Below are experts of layer 5 (counted from 0) of a mixture-of-experts language model. Rows are named router (the router's row for the expert) and show model dimensions 48-95. Each number is 128 + 24 x the weight over its row's rms, rounded and kept within 0 to 255. Numbers have three digits each.
After each expert's rows: "gets" lists some tokens that make up at least twice as much of what it gets as of all text. This comes from a sample of Wikipedia text that the model never trained on. Tokens count by the router's weight.

# expert 2
router:104157136091112105127100121114106126112162125151149096121095159132129148114089156098176085118123156134066115098117150107101130146117118163138138
gets: "y", "s", "ed", "d", "k", "z"

# expert 10
router:112147170121149128098144127168110150137139170147130113106119141133121121120141148145102126145151085132126111154146188170107122126102115157132126
gets: " is", " ", " was", " a", " (", " \""

# expert 31
router:077124139151129141159089113138104118166117165145169130125143109142151109127119100160139109135149123149150082148148140161112123173153142152096145
gets: "\n", "==", " =", " ==", "===", ")"

# expert 19
router:110122125104097141125102101120140158128164107134101150141116134066098147181098108107165123136164185117109158073125115111160142160126148168162158
gets: "a", "i", "o", "ia", "u", "na"

# expert 24
router:173150140119150129076139129132144103150158128124119098134168136166139181124157120142099163144129113097142082100142141146115111100093146112116147
gets: " that", " he", " his", " who", ",", " which"

# expert 9
router:096123140135094137095139180156130127148112116138105157127137151095124118095168116187111108137137101146144093145148155146102129173141133098111109
gets: " –", " /", " |", " -", ":", " "

# expert 34
router:155156145142128095145120124151129118117076142117141109102088139118111138120141123118179098118101144117130161133126138101118093163155164102091107
gets: " on", " at", " to", " by", " for", " under"

# expert 7
router:165124116140128143123102128169176110186095099130139147125120110126118128146137118144124121139116096158126123123138157133099172134133109110116109
gets: " |", " 0", " 1", ";", " 2", " 4"

# expert 15
router:142074081104178131164109164154134138088140159137114102094126119127124162136098117156104142113122089102163107155167100102156134143132107121186135
gets: "S", "B", "N", "T", "E", "A"

# expert 18
router:111119147150133112160161108114110125119119113126153128175182135135176104100153146145149130151128191150130154142127149157144115103132144136089094
gets: "\n", " |", "-", "|", "==", " "

# expert 40
router:152145129171102153143115138144147132131115125125126123128134084162133132150110081171102096171120101157134141108129152134111136119124121112100097
gets: " |", " the", " in", "|", " 0", " In"

# expert 39
router:101109113133124186086104159158115121107142133120149138117090152151111126115128147155123162115076094150099088162122138129093145123135121126135110
gets: " |", ",", ";", ":", " (", " and"

# expert 35
router:153143132127156147156071137156119159164152080144118113165180123128091124091172143115148110162145132100143122146180143126115107134086118125112110
gets: " 1", " 2", " 3", " 4", " 5", " 6"

# expert 11
router:131108131099099121103132134106143106163121141086104114140152118063143115136144106132084130124158148125174135112082112129117088098143182144155122
gets: "s", " that", " which", "es", " it", "ation"

# expert 33
router:171144151114085079136120135118142110126161155128169130106116092146120106129119101133147139139149113170167131142154124107123118162144109159081118
gets: "\n", " (", " =", ")", "born", "="

# expert 46
router:156181108160111188100137114125109155134109136124128137105088095107127115112165120165141138125116146133129128133142158150113160116089146155089101
gets: " |", ";", " to", " from", "N", "---|---|---|---|"

# expert 22
router:142128113100119117126108148171138131162095094111108114102133153149102121116133074189105127138081129145118092139143121122103113101113113166130114
gets: "th", " first", " the", " he", " second", " two"

# expert 12
router:132151174132109103139137092089117169093148102138162098180170133134124117099136163099164093133137160100152161150128133121123107132100118147134142
gets: "/", ":", " (", " is", " was", " are"

# expert 47
router:150117103158108086106133139127120157161164150137148156132113174123107150120114109153115186097122147148145159127141113107125135154116156134135161
gets: ",", "s", "en", "e", "t", "er"

# expert 17
router:132138131156093127110162133144165149154091140124133120121142108118137088133155103152104132159130113114163072180121115140114107127121116127144146
gets: " was", " to", " is", " would", " were", " had"

# expert 20
router:151125127155150151112144155086121106142146075142113117144132165151140143107135188094134091141118121138133117128132144087139092088097122105073122
gets: " of", " the", " in", " at", " from", " with"

# expert 0
router:107140162142165134142148124125155095152099173145154129113110099160140156102148108150149088147098192129154113094126123158132151139145156145112115
gets: "\n", ".", "==", ".\"", "\".", ")."

# expert 1
router:110140162110127096097184109146100160119158119137089136100093109134138132121098104185081119150125121107086142149104162156105140140139111112122117
gets: " and", " as", " ", " a", " but", " As"

# expert 45
router:152124160141162098097152148131127139129097123148108105107151082122136144121168169116093170126169124106163163132089106133129135100120122126132112
gets: " ", " un", "-", " more", " not", " \""

# expert 29
router:106133118117114142125170133156111125081182205126127137167112147139127121105141127117126128118141114135171171137179141098136115138144172107100142
gets: ".", ":", "-", " in", " by", " –"

# expert 4
router:098124136127121109118158140138105130127067111151111104129110122116094107125113159155128160137147100109107143110111161126135136097100087107098102
gets: "-", " a", " the", " an", " de", " "

# expert 36
router:122081170088161151144158134130096150077120145145166137154162197139125096124116154132174109129160112126122118119139145164140112091099160078149157
gets: ",", " and", " (", " of", " New", " United"

# expert 41
router:116144126119080118159180141151108119165153170093173112141101123153101118114102096112109117123147177142147134135132133115163086142153121142107133
gets: " \"", " The", "\"", " I", "'", " A"

# expert 3
router:119137144137132154118107112128135128116121100153124093084185088171108120143134164116109080135152126123134101132119138132112128124126126126091097
gets: " of", " with", " was", " were", " for", " out"

# expert 16
router:101123109138100108143149133131101160121123098158128156129128161171169083106117157122156159162104094132070137101152142122155142132108147165076145
gets: "-", "|", " |", ":", " •", "=="

# expert 26
router:107137138137114115147154126140148112149112118140107120140109082121167159121158174109110148123139136102153154119084091132123131109124129113108138
gets: " to", " in", " as", " be", " for", " is"

# expert 6
router:156101124164178101092137156127148117144106154107118112132123121105123130103143118108079155132126101115173100163141115102118134087126130142121118
gets: " the", " The", " a", "The", "s", " their"

# expert 38
router:117139114107130175100160120109106151120100103155094112138108120148113133129129173094126109147101126096072132118143171123144117108120094116090110
gets: "-", " of", " P", " Al", "al", " U"